python train.py --n_experts=128 --activation="gelu" --routed_scale=2.45 --balance_loss=0.0194 --init_std_router=0.0091 --norm_place="pre" --lr=0.00175 --batch_tokens=131072 --z_loss=1e-05
Below are experts of layer 3 (counted from 0) of a mixture-of-experts language model. Rows are named router (the router's row for the expert), up (a neuron's input weights, with its number), down (a neuron's output weights, with its number) and show model dimensions 64-127. Each number is 500 + 50 x the weight over its row's rms, rounded and kept within 0 to 999. Numbers have three digits each.
Before each expert's rows: a language model's description of what the expert responds to. This comes from a sample of Wikipedia text that the model never trained on.

# expert 38
Capitalized first names and proper-name starts, often after a relation word or team role: John, Antonio, Miguel, plus months, states, nationalities.
router:551489527491490565477520595497479564443615525572475501462486485439473439535492586529481551497452465491518568447460574435531496507442518542560490488532403493469454491534488457440590428469475564
up0:527495488479508490476419560500490471506492527486526376522615454482455515502384413554592461472456511486509425506507483500530434492493431518413490491458549523565491432415565549477482454551463487
down0:529468450455459485496507475429456440498358482550465559429485479495522453456572529409449477492470524547562553619421648447566501571454590516540649437536461519560576544566468635456436492558524536
up1:556484499518553501489464573489458542486439481406537431483497484451531476622447510576599521500506638498503439447473528525477464516548465516520437540410556526446550521409450566518550423546415498
down1:448388495517525542487563508604364487467391481523478507591480500467510526494538514518464555557487558443490494545563457478412484588559400456481483440494496498441530540616456553477477481526458474
up2:497430446510519502456516498507545539526424518579497507497525569474416543375478418460501556426480629454478532466483545494541532580540523416424395507491554478389443581511515460473508537516559478
down2:405503475486604482604514499577589527503449448581440557501505633561497522493498530461527524556456459466509492411495521548456554496483493484430516438502504425466588514419437515556551476494559518
up3:502487497494565517461475485459456385545494437569519566479427476502501541515424589486537504535562480541481568423546435557521510471557435445527493547488504482479514476256509566577468490556401516
down3:546516527455559519566553444495563471598467479471533494514445507485592428526532478449449525557508462351568578498411419602478480534507445419561509464494509482429491527463497613547492573538485461

# expert 29
Colons after infobox field names like Names, Founded, Country, plus == heading markers, table pipes and |---| separator rows.
router:465486516416485562551491451446517383486492524489469512528554537531569481583580554487577498522502555462485526374540411519440446450538510525481507563468476460503449450564474504500576479436507535
up0:575537538525482563512484523493447458563430503391538458516511412448395534558547514552582392510649557497439474590536539541551539496519481449509494510467590525522620522474529400554422559483489486
down0:607468491483604554499459495473580448463499415460567598485456565529499445443494500584460603533468469586420542514521566505511588511501505525409505538348454613477493517492482597559481435566514525
up1:500538517471578428557543551421527408446402527561495519513532525589564421439497424535445546421545428518497587500500475434425485579526522530487507466496545479469505452520506482424486486472504434
down1:374474538448370463490420478468519518519606528529472588481471490500548554438533488482577497408555497424385471469570541500584513472542511520506526477577572465479469559592575507518467538529521535
up2:510454403511613474474459522510363546618594441533544345434523451460456470490503478633480515402554505428525504484531469368519519519540516530488543571521564438501503507564537599531495477461473481
down2:514498464409503533529419456516519486581440544518494430419490485558596441572482560489452438494553589496614534525536506422493483490437481526541568520600562607473516374524516482418472520556457424
up3:625534454533546544449529489513368547463464465454516322576561429475521467540522527490524493432538481499478456460471519433518504504466523521496475509507480552581570544511531582474575540550415594
down3:452445541549522544466516457534519465490413520484442438524465424503550497497592406469469503466443485461514463437430545466557494573451522518520470498556557539488555486483508469547532576457515509

# expert 3
Dashes opening bulleted list lines after headings or year sections, plus pipes and equals signs in tables and titles, e.g. "- September 1".
router:571484469411479545544475507427481502524528539538444413432554431432426483417415460571483445533507494512448475576445480459514432417456471522472481560445565513530563518545620444595575433567506430
up0:553460522434475477549485482433511490521550454569473477491498485510494539499419495483506417579545532449406490525525475492574598532537502507418526491544467380382479433435537414535473499487526448
down0:473530457509490573576547401480465435461517553504507554522549517579544544496571544437476542521480480534457530354566464521434533410521486501530459550532432527547544484500390506546486455544457471
up1:456394439561537545502439386481489475484501498485418583523490540434504549491523456443554506472502419537542496466543496455483460472425584543506520520504528384471563386429386567486509486456504618
down1:487577498532522417539501590642450469583554507568497433449480458438482466494515519605537515471552518542533518459501460485614514561518576524474539484470502451431458401520465516478412506438510458
up2:524518470548499475457520473491524508521494573492508438540479589461484550504529437482569546580622627527458490467518598449568559464489462571534508475455675496414488606521584480430519495445533490
down2:548419446476480464508499606558528448500533471494536491473527505418554407447499581529387559481561494449424516496534480482556506475572555571448469551535456554472477463570468451459541427517593521
up3:495555452546553516400513483521426522556462485549520422533488541557555531520417576633584467497607520601498533445484591498486539479466479520508523547561533499442432443510479445519513578499514555
down3:564499571603523507526500551466493512493349474468554489568454539450417527591469530537483607475509466496504529444468507582400505470445456545444508477426421565524572460347577456579502539569400519

# expert 19
Place names and given names or title words after the or a pipe, such as York, London, United, James, Lady.
router:503584484480512563501513553503447489463579481468523503495483557484578487580497527517502576518458517525470567386472518504544595484428462491510532468555371482470506536531502467522503429501527534
up0:544457461413480586526386474556427467462529565557569462470497499562482562505545504390493475468571454407415544521551441523450443469450572417510530476452488490524609466504441490543484571496532545
down0:483575484533441418605481481519522517491520449494459499465551496502563495428499556456450474489523582536608409483486561530517533511546449486475654490512464561443442401496477567536597467545492421
up1:458429492535501421476567455398447426562527493457501484541527487493532465462526460538460472569547537494505492645537529424469528508539617544539476520470561507569555526500472404577475416523472413
down1:488432597559507460394495465470437495472475503493506401501435436475392545437526532552520436461531425505532552511500490503510511518554513501457472482500608461519586527557469530491451506491492525
up2:594485417490568466598412522493509516551482503521520438517442479473505440470581529555455425462524454473525584435465478567536512481532524473556437566469547544477536458504514424468456497549482529
down2:503513478541604504496459490551471467501438476495453528532535460440479512431546581482442491483586445465499481479365565540485516481519500505431428519512554490479504489436529533463480529534480514
up3:454473455501498486593453507571512535402555457469548492523513541442501477520565507448463504459445503462431548496545476471545508511484517502525465535450544447502476539494443522535460541493521498
down3:531581510493554464512471464468450490479527482501446457507491437491488476495540392557456561464432531526516518470523545559517528464519578486468477460463462469502538476453447448582472542583551495

# expert 48
First capitalized piece of a split proper noun or rare word after of, the or a comma, like Sh, Cher-aw, Sim-ple.
router:537470491528592485423452521421467487496592469504528551472542564420551500525490530520594496481456503555502540446545598428538571514594513555488494499548474492472457546541420511428571432471457518
up0:544522455535369527485426502471478470591539493503514436558444492514466467425502515483449465489479583436557546562591461491545520510549551470491464592492404451451522501545446478477456550473550554
down0:541593579473422434513572492506512556470459596419576503525578530562469414455495517529465540498493417523587499504504404527551517446426473543553468480468482590564526443517610503550494436569473437
up1:572481507489596552524536510550420487474526525485389431555513535483526487510479534514556611449559586484477532437516409477516532557435493498472493451425624588484507517382460539552445493508508437
down1:536477495521453488483558481530453565385568512456476449521497402466570512480511567557436430498609549406512497407553487473506465478550544491424533506557592629491559501538466551466400511501510462
up2:508483574583461509464547392435482461518465466548440580424562487560534449522555498422451417546560450367529453516499435425463542472627567538506484567510546567485521491517492536432462470490461439
down2:533450491474541444562483552506478480571561495458524587444528455481510507522457551457460556502460532568494497510395604510469550485490454542527521489619562446429451456518481550481585464504503508
up3:489464532497556545542509435520451508467456633534437460545554429599502468451500564533476410503559412522463535492454463508419431522476588509478509518499554544569551449541413528456503537548450400
down3:465589536522580532482529503390578544544597483531552412491487555546521499559446562587446509503476488496493487485502567457505467460557522598545457522493416509504605472504534398524432482532509443

# expert 52
Closing parentheses, quotes and brackets ending parenthetical asides, glosses or table cells, e.g. (1955), "kin", (world record).
router:443461566500537558378581491507507575472403555567443543539536529523512538444481497388525519605586456524549462524488496531498614511460511445532546496430447478482496487491539552587429491411513584
up15:467502564557534381508525487547494467506536524594456506448510549460553518537456532421477458545472518486538523407562493413521501557421541470504458541503486481431412491460405572460501514518476495
down15:519514426481532574534504509516463493460517529520482462571560553558504482447488515458429548492539524567453468495629462596495506572492513639486466494537555453514388363490540489504535490511505495
up16:501491418410497534487417481618523596498496468578483453438478546466523519518490588501450521454413438484537565528555500550546438493518493463460496498509573422608509423492405547423503595470416504
down16:538532539547486479495492481472553511585504452369502528418516542549379474450436473514518415473509484539466424430553460501511491501431460528423513501508548535511410495476555491497609486505527544
up17:588500480578509385564490605446488474494559489411526489467531471510404551496480549545491468527509430545460537464513465525479428453510515483521505535548558442553511552460524469479540462546393432
down17:529547515470490455444482497526504476519569481522580542442536486449556621543520441498449479462473489512548629528525557569447466490469433477552496412593545498524481536491526419480538479546444497
up18:495467463446502430507479519435483507528505485481426477542526477494545521472402531491518422534555433516465523496484433485545532527448513520527439471523469508589510423501364511433575534503504542
down18:561532576521525548568500498508550614514427563566517392426589513523526580437485543583470493571440500490520487409500524520523475526559586578462582587545518463594503510502509570490454495455519496

# expert 14
Single capital letters as initials, abbreviations or word starts, after pipes, periods or names: U in U21, S in U.S., Eli L. H.
router:425573446437546407486456573541457506521511548482502519449482536481510496546572494549460503504455556530480498409478614476472588565570447554484489530531471479440483467528506580530597482628574481
up0:461465498486518468412461469555431556458436401514434497482505441485612491577506527462508525502532489433440577494481453540388529553515488518481433472526486527500570460489484543485497584517499532
down0:548563468490481451551474556503484490484516553471507446440506551524612503522511514472436454512461522436465559473551359516572566551491344549548524538486489493514511494469477550494546479493525469
up1:466489482522473490500467427426489479564466538533382555478576449409474500549473517461504430643436568507519432551577496484533537448486451477592474552418482492534579543458442442463503436516500430
down1:478454511456494482405471511491534462496542527490606581421439525407566554513510503546548556464573543536390424497500449454548541495517449541523542416554555473392502480504514477451475554522501474
up2:552532551490472590464407429597393502542514468543444433592448588497529460555508534424504543526519457495546495451475529503595497461467482468609391549486474414463537473550433471462495500483524434
down2:472519405415540564492446507539477496500517469518505566512534440546450415509572471561478498520492542541575511516500481431511526466453627386490532451467532472495524535508529452480498448552426485
up3:448534409510591533518440490462441541440562484509371504457490380465455430554486501470524466547492521497502411455450507439612497484420546482492569616519464490531563540417439535435518499509531422
down3:508518470500540473549574554508481421499387576471529456505438512360540571479537555469515505458527417515470471430561542537527523480498437503482482502477502456478586481489627459410534569504450490

# expert 57
Commas between place and country in birth details, plus digits in years and coordinates, e.g. "Kemi, Finland", "1912".
router:584504449512499432409541435546481546536443445542498461430433496517521495590481576536416479502422482550511600568485423514562415596433513441398517524484500604571519503501389493507375545507441568
up0:565471443554535488473525526468508497469513489474475418480482505469499551456494513573491463480522447517483502423370472480529465496465515514433477600433484522592489523497387521465467496498454449
down0:514435519468455486580427536557442521561555511496516500547549611479518517409529453428547550475533545516478583476561464543509492439535516492570472486518482581448518427599441493489518523461518460
up1:556518550477499496644473560389576503423510517533469531510590429488443498437394447504528579505527548385428445476544486520505463585531527495550456519446560476491509511499584466517539520499492542
down1:507581562495532547508544541508492374490455467459544550494492475524628494525491553479577476548508483505520538448423458520472399526527549438557544473516473403458580486473533523494441439513531558
up2:405518386490571482511472518529437498444545505564541554528411504444496500465563518521519517497512498525494480498461466426545509531487476460535546645515472539503504547405380506563486439577458566
down2:577527562560455511521548487470450486554498514516517484483506547655521461569480447405426505460516402502416515477473562589533492530484457560481451565444598483485509409538492487450432547474593570
up3:394407488423548490523476584562457503557500466456541454487445619535461569571449564478454507512529484502496519495513437513459433531527528500546422475576478435607457381443505537555547538437542476
down3:495425423561595552510540461464462513593461488525430542551524417492488431484499619471460543584494525554574530486406521467472546402422515577507596375457416545542521431475404538487564493462528448

# expert 11
Final word pieces ending a word, often plural or suffix endings like -ways, -ions, -ures, -ants, in names and common nouns.
router:493463498435455525448504386556471516500555408452486554509517554500439629493525558480548624521482454536514590523511445559469461429451590481503503472544533473526540582414476474559467479560463547
up32:567570534469583546478518509530502455447558487520482425498509496463497512544336437491553542501483578463403531396463406513599524485525569453567498519505562464420566542490435435511451544549513489
down32:506501451497485547646473475432498580552489564579532442556526490489524480533475473461439464558475458503622468526515456480521516506516609551532554596451381552434573443528475506481516514457518438
up33:505587499507607448602476475488497430500556524484568525472524538443531388443460508553421494531555452467468466388547545435498549537551497506602513444573514573495461543509515537487468574514549452
down33:490530480542471570499444550502497458470453593503490483478484534579460596467490447526502451492497527482505439595598425551406433546435460388477519550460581535433578412503511458575513491526429536
up34:538533512442485485409474524570508515483487608454504490498457505525543464456448498496516467575517532498446545388361538472516487583455586536380466466416512574614523516496545471475527492545515469
down34:520580537453543544501498590540546470526535463446538467510471405505449468496427478548459468439572541415474523400379523502489472465578474489524537551491589421483578447474571501484448534442461496
up35:497556536490496551475521481463541562531498549537548420534435483482482472521554520564503479480511588445473472543509426424507493623552580495482531657410442483434526467502541582397457456445528532
down35:485462452503525577527522418530480517491539404476507442559497551529438555547491469550426535538544552462500491575471532475446487470479440471512584451415455524503536512433456530536423533492629448

# expert 0
Short vowel-consonant pieces inside foreign or unusual names and Latin species names, such as Mah-ab-harata, H-umb-oldt, Praman-ik.
router:525419448551571532430536531451433485596519459519510581553600535427403470480543497558517533457535532538464567559595517541449528527460473605454473445544610518592476467447540509512525589493445500
up15:432435520536458465524533490498494587527437491491489482539537511507485511472499372449422434511553507493419495414494441460486520582581564497465443521481535522457496545527602530410484553466443352
down15:490464466489512552561545496446642507512513396522502523478426496471528468558414524504529489502565474603459531474531499474460489537511564554474501460562519388491487495546483608442442427537519530
up16:506471498453491495577519461454463650441559466526529389485457485462604580440431516449438526442424457477488534487483416431491463457473568477495528497480501428520600474452565520547506587438587487
down16:414569519526529552511483440475538579416522480586495466516435481479452485500498491535508422450419480529492545473501495519473468488525505514468582547533570556464507530577414570475483566497510528
up17:543494445433561479482517558510495554532531551569414453591559518572444491526476497464513490497520610452429531448414486539522488555513572480485444512475513527452528466440585507408477454423433407
down17:529438475553391508479584618535494514520466440561461467481449493474409519525518488493435500542467523441463507492464473488642460536480436498467452559445551576535466543544509540490480434565554439
up18:536459391448533402453521631549554487562492529583523507505574465554473522522477458483545471535475558467490494476527494485496605526533471511455473432421471506488564417499535583542496489450544494
down18:535473499442453494535507479530508544502516396466451442504368551500499522373504525595490472485436573427553518566468450576520584441460542428428513526500548513449609538490501551451531524572585523

# expert 26
Short consonant pieces inside words, often foreign names and rare terms in tables: b in plebiscite, ch in Manchu, j in Bingjie.
router:531489516424461436429536482456570467539444447482530584459491505538532410434506558485505523458546476481506541515426587448486520548579513507498556544496593499512458510431538566437459471522528531
up0:586411444655447528424555530565464521539466520510463514459521518422422486541530388566556539544503460468442536484464466482516488511485562475485449478427508495596418496482488362518485449564420486
down0:530534528456576552523569595476444491549471435557578486480491558533500498469496367360504425521491606565496549538469492502447471446487475448571521547437475542535496384492562542611513505539475456
up1:519487408618527540476493506408398482561509442427542462502443477373544479567502570580540423467562503496622475564520460468497415579528473545523476517480553417498545463496471544525459511484535556
down1:493490561469500529570545480505448484439518533562585519487485558496586441461550463578501533543487456505482531616511494450461518530562425568441569472399526537525426456449548503441466538543605485
up2:491522534531589508486513441506410555487515491451545459468467456342502446473575425576451550533503569459514530616491485536470458536500521405449477526423529464461574473437461469465459474545656457
down2:582437616558533446464511510466502582530458492467473426575407472493491447584422435563538381566442573555560458449585509503533420518535494588495446486544522487502455348512550545472597447492567531
up3:453589526516525485531547508510521572463508513504470537441524589473545522446491549476419502478528509472455497602573452535466503485493546423522481456565567472488600554419450520546512552451535564
down3:459532502607606520413461543487528435489570471501360558513628474472458494486532502532442523483521486577506425503627498583476465528387464564483468514611483543421522549446481530483437437506492493

# expert 42
Single capital letters or short letter pieces starting names, variables or reconstructed words, such as M, J, Ch, *k in etymologies.
router:480610497445491441446518534527504508497539439417525522522523549590565437522557590581463543543537605498487396447425579544373480518531537412577506520519511494580488523493625530600574477513518569
up0:393533608407437579434495510469512428532554482594405511452542506464458449452467526397532473477461510456563466535526479552523535487536438513627460607598492420490493440465470526406456494513467490
down0:452525569502545644493526451534512489487523532665502464564500514501564535412502472495536463537588421556506494516488481470531443514513518453540545411445431499477533430443459618386417544499552570
up1:485461444480454526521519533474553551510478446520500446461455619448482542427424571433561470511448536535507622609539393436499485610450501639513441493481452479512497466406515500412489553504498481
down1:619485433523476526549545519481567584469471591459485437448522570557592572465549497462479531555404465539548502525604495480526445459335514447517532498548549559570481406505512545447508451490415407
up2:494500537558493482447408501545426572557594499490537505452443491416521546495562455485588478496518492526556482517483525525535466447549617551549522474428626400385563463447475451430494516434470490
down2:379506546443543527513491379486584518467466490540455464528438467511508545523529460513472522521458515517487516507497390519508563372439558450539555560490457558551528505472428529515462531525507518
up3:486541475482524437523509561480478569478527388595450470533591517456402525507448520568493449510546467524474511434557478508508431530503631535510480452461546477576583447461459472470565553479492539
down3:618510537492484614575470478457421483404492506425457412486468484530562466529505485484407571461508483509495543532572510487592459419426447479494577500558528402478447482454588555545457538495523487

# expert 17
Vowel-final pieces inside Spanish, Portuguese and Italian names, plus the particle de, such as Prim-o de Rivera, Guill-ermo, Espaç-o.
router:527410510547425529493446492477523493409375473457569552494469461485531561473510508518485559536587496555584529559566569468439456493389460494507524567447498583541411460481430451572513439474477541
up0:405532411524484473524560519442418505530454456473539523432534594533520409526503450566440503550549495423495461563510517477489515555529608462552509510470546495498527502429596447445473502415485465
down0:484479437537527514433510535399484533509530516474574490544530394616465442461521497554531445522547503471548505482602485483485420524512462472481500498531438589548539485486588562481518581478478462
up1:408483467484491588553461532517341451489537425536388475577534492458545541527519515509565491514488547476478523496477503531492466527480492509479396520415545455507473558577488562376596545446449502
down1:413515540484553476482546564521537515470441447565471536487540473541459516419542491610562549458584480598434503497526472426490420470475503572570462497387514462550445525568488502530411521496500509
up2:560495524439449475512454577588522498562559461504500531491533501397508535462567455424568454428510678540495545506485412588522471573522516540581464500438484413415532562630452537462573532357491484
down2:426446469478522495469545503500501486481523504488482538465461442518398455440500528581444525523435468628536464544453540512457476545452512529473410560535510543501433372525520512527536389542458458
up3:497497506452546470470492503537594420582503583493620514504498498503547479466460438462465448532532435420495516509466540490500475475577488507568515497553558493354513481492533551476503507537503420
down3:550503525522589423453426538467495512506521473362565450482452523556545612567457483481541523531466464640531449556430495557434478528451480440499609512550508503379512507544584472477435517510479560

# expert 37
Hyphens, en dashes and slashes joining compounds or score ranges, as in seventy-year-old, under-19, Italian-American, 2–1.
router:453516511545485421490419524533501487487505503477406497440475529412510448375503532429408541471495383521549427499400462469573417473484539466489529422503465531538560455508472562531514422484468496
up0:453578386555508468531544567507553508438511509602552445486559552549489546518491459596512434540472551442547540456486550523490556511595569503445476518539497544562532526547491439439445472452449487
down0:514533475498598448532524507389499508461612506564458457505554582541473643515424470451524427504419488449444485456531457520456444505488474500577370463567425400533494494454442493466484521516455604
up1:614506472481391506590497504501447534498458469494500437496611485503464536452458534570487473574514521484480508383510466589459563573508490534451491514486519498542544477463625482533541573519448414
down1:529444495524553601539486535481486422475493547484508478555578482549517549412497456414432530511513585543426511524458573530442496458514597492452496500462414524569602543509538457559477528530437552
up2:509603463502585483524516545511485450532534529514587396540502405552506508503468457493466466534533553381471477568524519465482546543575416471483523528532437402546529487475496428436526484607619595
down2:579554528535591543666533513462535482536506553427471438503528551446455536546510490595525480460420504441448494605524500450479511417533478480497449454521465472480519515533434525498575482541432556
up3:515375528437485583511490511565627589478425526453614565523468405469440535446497431460530438449482439404470471458516466521488501614446527560526501490402493499426521427579605539476497505477411491
down3:521532473514513398433542555562544438558498481558522483493530553568563509477492467604561478452436469452463472441516477494497519568494405595466495566468541529456445510524480480547593540432531419

# expert 59
The first digit 1 or 2 beginning a year or number after a space or bracket, as in 1917, 2011, 1758.
router:528512549515463406430519515513529469572487499486444452469527448435485517428477456513489468590552494453476458423557447563484520555579483468505555491620562441493498548440570531584502532516447567
up0:474498415556439484527461423467526563460551504574413517397524380473481684515490543563472472556519535487457497530509511573483524474480453462446542526490488509533565624580542521403572460486500575
down0:529402503424498505537572442591404523406448546419542552579494475486496524513535467513585491500381454434447522491523577552476514505529548452451576477463441535546560467503486499628458515468465473
up1:508533506482454582473502423512516535488456563450584521493489532429512449494553500489505514435502486505530518527467493428535404498480600518485511495335494519544379464530451399455521471514511464
down1:400527557560535491501605458480562451511445482492535533566476582614533500514461491505535422574457584469468498481485495524514470516485586486512527473484441536444451587509433531450458536579509587
up2:615479553418575541474565524530560487527555560484611470526498405521524527508446522440504564413524457535458580513469561490438513517513388601520494509516382526433370535431558582591533519476544543
down2:520583531502482518502491482527494587604409456500391496461519508469490563471517408489425496506467469471574430453470456503515497551458546526513503521488541472439420449484463461466488576505523416
up3:448437491503455515449482532542503481486492480503562500582505577647556561532428456433430568480474495585510545433480527501500553494554494511497485458522502491524568425536554537508545543495440532
down3:499551489507490494621533477541460558440509477506583580461503467468430548422443464534533465491484442502531513404507474468422514383499418610468477552473436462482548550486465440430576523478460476

# expert 40
Verb and noun suffixes such as -ing, -ated, -ized, -ation ending a word (aiming, totaling), plus "of" after nouns like part, statue.
router:484397511463462519550400448450534648433432514551412536550525446548398516487526538494543447481566449441493506426544484418467458419481554482568476544512531467544495574557405499429495453503479495
up32:580472403599426587512566485488494500467552508521489416522475525529561533361511567459519537464504552495450444494506483517554499512499533468577526528482487493580441538540554484467490573435570536
down32:645441598507446503461515485466488556491535499517459532498551498472499471391499491499450497461502461495547533441646503476565445584455403592492435456526531481567521490523505553508474573431480428
up33:561452525495518523461572518477513504444492514562483481517535540534484470455504452407513478576437506506497453555489598565591566581533574465509468448497497510532385566542481479481444469568416387
down33:573482454511433480471487517499490517480480508468519507465502554497629536497465579466493472586552449545578552521559424567488473574517462547542455491529456496499434480557484488454576594515517509
up34:491517482548579530457569556545547474567512428485556476490453537460467612457475473453483530550513539446544484566471447471552529453471405500487550614518443555507482476542466463492523461492577541
down34:559496598457544503411564473400367559444479455559471596448510505595513507537444583515500441494577504531526586440567501552568429436584584489374469437404515453491432450420430514570438530433514476
up35:506429472464436443473568504429513478501502430539472471493557437616484512425557493487475538425421542538499513563530504558505556513489534455498447469480509480555454495506491509530412567435561399
down35:481495471486489522484523520515545491497475498499512402458518438499525526605511527424508534446453471548623491533454460566508502514586441482588561477499501548542512428541528431508545465509593572

# expert 20
Digits, decimal points and pipes inside numeric data, especially decimal coordinates after a slash, table statistics, times and ISBNs.
router:463492466543440519477511511527480441563409364444584408422493541419513443608532474495467484387549496529551482507468533399544455506484541468476525479493502451544455507450437590478425518435414529
up15:483508422431467537512491528490474509496563471527581447574488472536433496496473479592521501593465661432493523531580517487473466446537528469503521478410433500547603509523489454538650508514550589
down15:587484423498531498419484540494456523519612490447459418387437429411464534488525535470504507535505435448459511500521458462561520453447437544452443586459514478456539466531430513399593494487517457
up16:566491525524459483536417497496464521530475439452512402608462467550538473442497566491507478477483538439460544533472523454529454561437454451460455494484452542579538542476677479433500533496484548
down16:472454455504488502445532468555480511525547518524505554509506507569449497454522543384540599539547520523439511501474536596413537448502494489505461440482438530383501535524515512458594481412524505
up17:463496534450491452469555522519558531589508544489548585515539469471522561371517415474548503512509524520482576614581484533471437503549433540593464522482545458503628431408498439562479447470537477
down17:449572492515500455459578463535470505548552483493527537478453487581651510553584437467456507480501463575520485483450519497542463485470468436619531483632526484506482557421515503495505510514538561
up18:502439462489503426396514514489415490560522451478557610413591425574536466503535457505474464576516496513505501548511478584583481479539496480547456461468635486507536343438594457525494459417455432
down18:522458520540460481452533548505515494604530525564461530503590416507597444522529498460463465610460532582549585494507461542485519463521436506549564499506522494547537539544483509525392481469513502

# expert 51
Digits following a dash or slash in year spans, dates and scores, e.g. 2008–09, 1975–1979, 4–0.
router:523563482535598450526571560483520442548490489609459497450511573464556520605427485485478410467555544447459498494542463499520510550551540490477516518611629472484454509429443486585423490497485545
up0:547520379539377606502480454524548557496522497428503454477469467421413437459574472508481492466510476457519464508481461385528432496317580441548463530358426558552513551607476540505445547541516416
down0:499512455585497468530499501549458424567488555465530489480454529443604573528463417525420420424511459497523481443482469550520556555633480476544482548530551544525485478423556479438520462510466461
up1:485445400501462585477488547447464534573572514462471353460456489467400508504529525556658430496495518495544503548517522469635517462466470506466429548431535531474465501581551449418509502523501448
down1:413461506505511506498583445492521527507493490530478440553450428481554426565540515524529523494414423502635514380446474604526488506557499518536514562425557499524583410409404497512469410477460464
up2:505598598509497487472501470553441535486463523592517505573440412532602499553485569460475585451480571513465448524414521511441477499515512472534450520483347510494465375428416465555534478548493582
down2:438551508465501484546517465567488440531516444572517515467532467488507476548508564488541475468494436443472566500538528436486580490522429485368423483535514391373457444503514517490472553552468471
up3:576399436519470448570476469477541541520440539492474502483393482524477406486449462575551430510497534466486444518526481525509435486494556473503506497502500435557494499494508461413658492459468477
down3:472477482528494459476494530629507521368482532477543511520493451461437456500491519503537553471534546529497525556445546453466494519518653495448459545509458507393524432465508453474422464497588404

# expert 60
Whole-word given names and name parts in person or place names and titles, like John, William, Louise, San Diego, Love.
router:505516493519532545458466528531485600480564468479557478496548557445553488522512589525525557461470461562558553443482586462502481456492505542536559484510423545483484491445426457418548511488496546
up0:466555477562525476552441493512514523499482570515400403519494485610392538487552463574494480463518513455431454529507482490498494489459487512453531465519576471521514543495577510431437430543484464
down0:453424544436415498473471482480596512524442507508424527511451485464547490418466484483512526507524454439529510598528382552553503439473480442545531572474440374407593422501566574583450511542504499
up1:524584457493517569422513589491435480559492437529571515562494551462506558542492445589462523523515501472458562448412500535516544445560529531529536512528561455553556449487493526514502516488365533
down1:484423565489535506447522542608496394502483482541379518473516490549471468480443455467558542490477520529528527486476518521568599564534472439487527432478429546474439444486384504572529432507512549
up2:463523513514455459502428507460465417384460489521566478584476515637594617459498524478500521476551464507447509461449509495465542440506506418502482561542442461525547461434497550570461565584408546
down2:487405538538488454530500587462596499492462487525598529455527476597467471560475519443449519442556428524515507427483532515452538505585389527542510495386583464430517473467477498514550591530516535
up3:511528526436486529472498499487519556527423578607436441512478547560391552464417584502562489540502487551545522431544506454566522580527540507605433473515475553521566506519487568481449518562460451
down3:555409504526516535600435532467607474528542549412513475507456431459534533535486515571538507583466529472512459404522470502511484502569517540487496480588403469522546483486432560450465530450462537

# expert 55
First pieces of longer or foreign words after a space, such as epis, rom, ch, Gior, nav, Mil.
router:540518541548633453486511601409497506549511468458549441479488433470544491541441536609496530515491503547489460464452561439476505543538458541493564455531584514442450533550539464407573448452483530
up0:536537487566524538543519449524463509427503501503472499539503517627569522524509523477412537453520511498442516432549488498459501473464508504456505547480492489533477379555440523480408604603512491
down0:451465514529490398557420462552576453489440447645564532467531567390443526539531455491490594560475443522377504509439465433530536548540498500506508508525524608427467401452519458475500466520500501
up1:534437472483449482542472539484546471448534474538446486488511531511513454524541531517435477532461529452517442458511483541640546533523486468432440635499348469561527472503436506469481518537427513
down1:556520511529561582602581616535413480467422519564466529480492479507516539465550483441395480489387511480455458514496514508560419451478475436498524452466514505490430443486432536471447460443458500
up2:432537421501454480467509523472579464487534466516575456544529552491485468600530464408518484578472493442434452434455469528487498476622553405528544527539470402470499590522452592464482496568565550
down2:590496444474508554538511526541490586505514456531577555577498516569544555513576536550433492531434545536505511505429469531520548559487454442459499492473543534389448440586476489452522538529546526
up3:527486375487350490532511453452516570470380440523488500513497524541518464453513554532405474592515494483516461524475456451513449587476519390636376460543497576523565478345529511566498406550555500
down3:441521567469459485416523568655487542482460546438505480581489525481529573450589467418495371500539491426395407567471510518517517501422596502551555523483461496511513432518536521513447510541515590

# expert 36
Prepositions in, on, at, from, during introducing places or dates, after words like based, located, born, released.
router:479514530501492526443531461427551484495531596511587545565512523490583558505500508482451497494514525573485530472521443542522431505486583446440428642428456502498535535474525492402456463536533507
up0:426525542491451440407458506511403478476439423473457546362495525501516468565465508459448494524531538487485486502476522491484566510504470528503450540510427448424539483499486528514517453596485479
down0:540498400453442405499492493546496514526604533489489479533436558544475400475467466534527459530510524447526442507541537487558515519545447480515448377568573545431500492519474513498554557499521494
up1:500540507480458581438471557528525525410495478445549533549437446497443443542416507524439463533469523490536515446451456519522460497518504516453536484564530566481468470467462488548483570587530454
down1:603414524510486499544521490499503546533368512457540463527453462508508534539538533417485520418462502641595571561501579522407510471433452420539482557601473422514553426490538430519492511485479480
up2:469561491490497416559488459542471570488520415445477469504536475494525448478558509495549513521476440398498433565552443445529537492481474496449483462542478487537512447520409478565529455475571480
down2:528496556543600516429457488501511548505517576494529542505484442428470519457493478457518563465553530462495544484575588464529536482552511463521587566559470439546513578437466537479511479517447431
up3:605422487519485410465516522462428476639380491361529477532576554488497472435549530449543451495671494525493521477474538478463512522472503487520453448499519474579505543489535505522534498502551445
down3:557565462470543529504546481567530473482538518450579472495502560574491513562446419526508423554479486424429405550446480558535442489473531521418502494446532478444495559580474554497479506540513474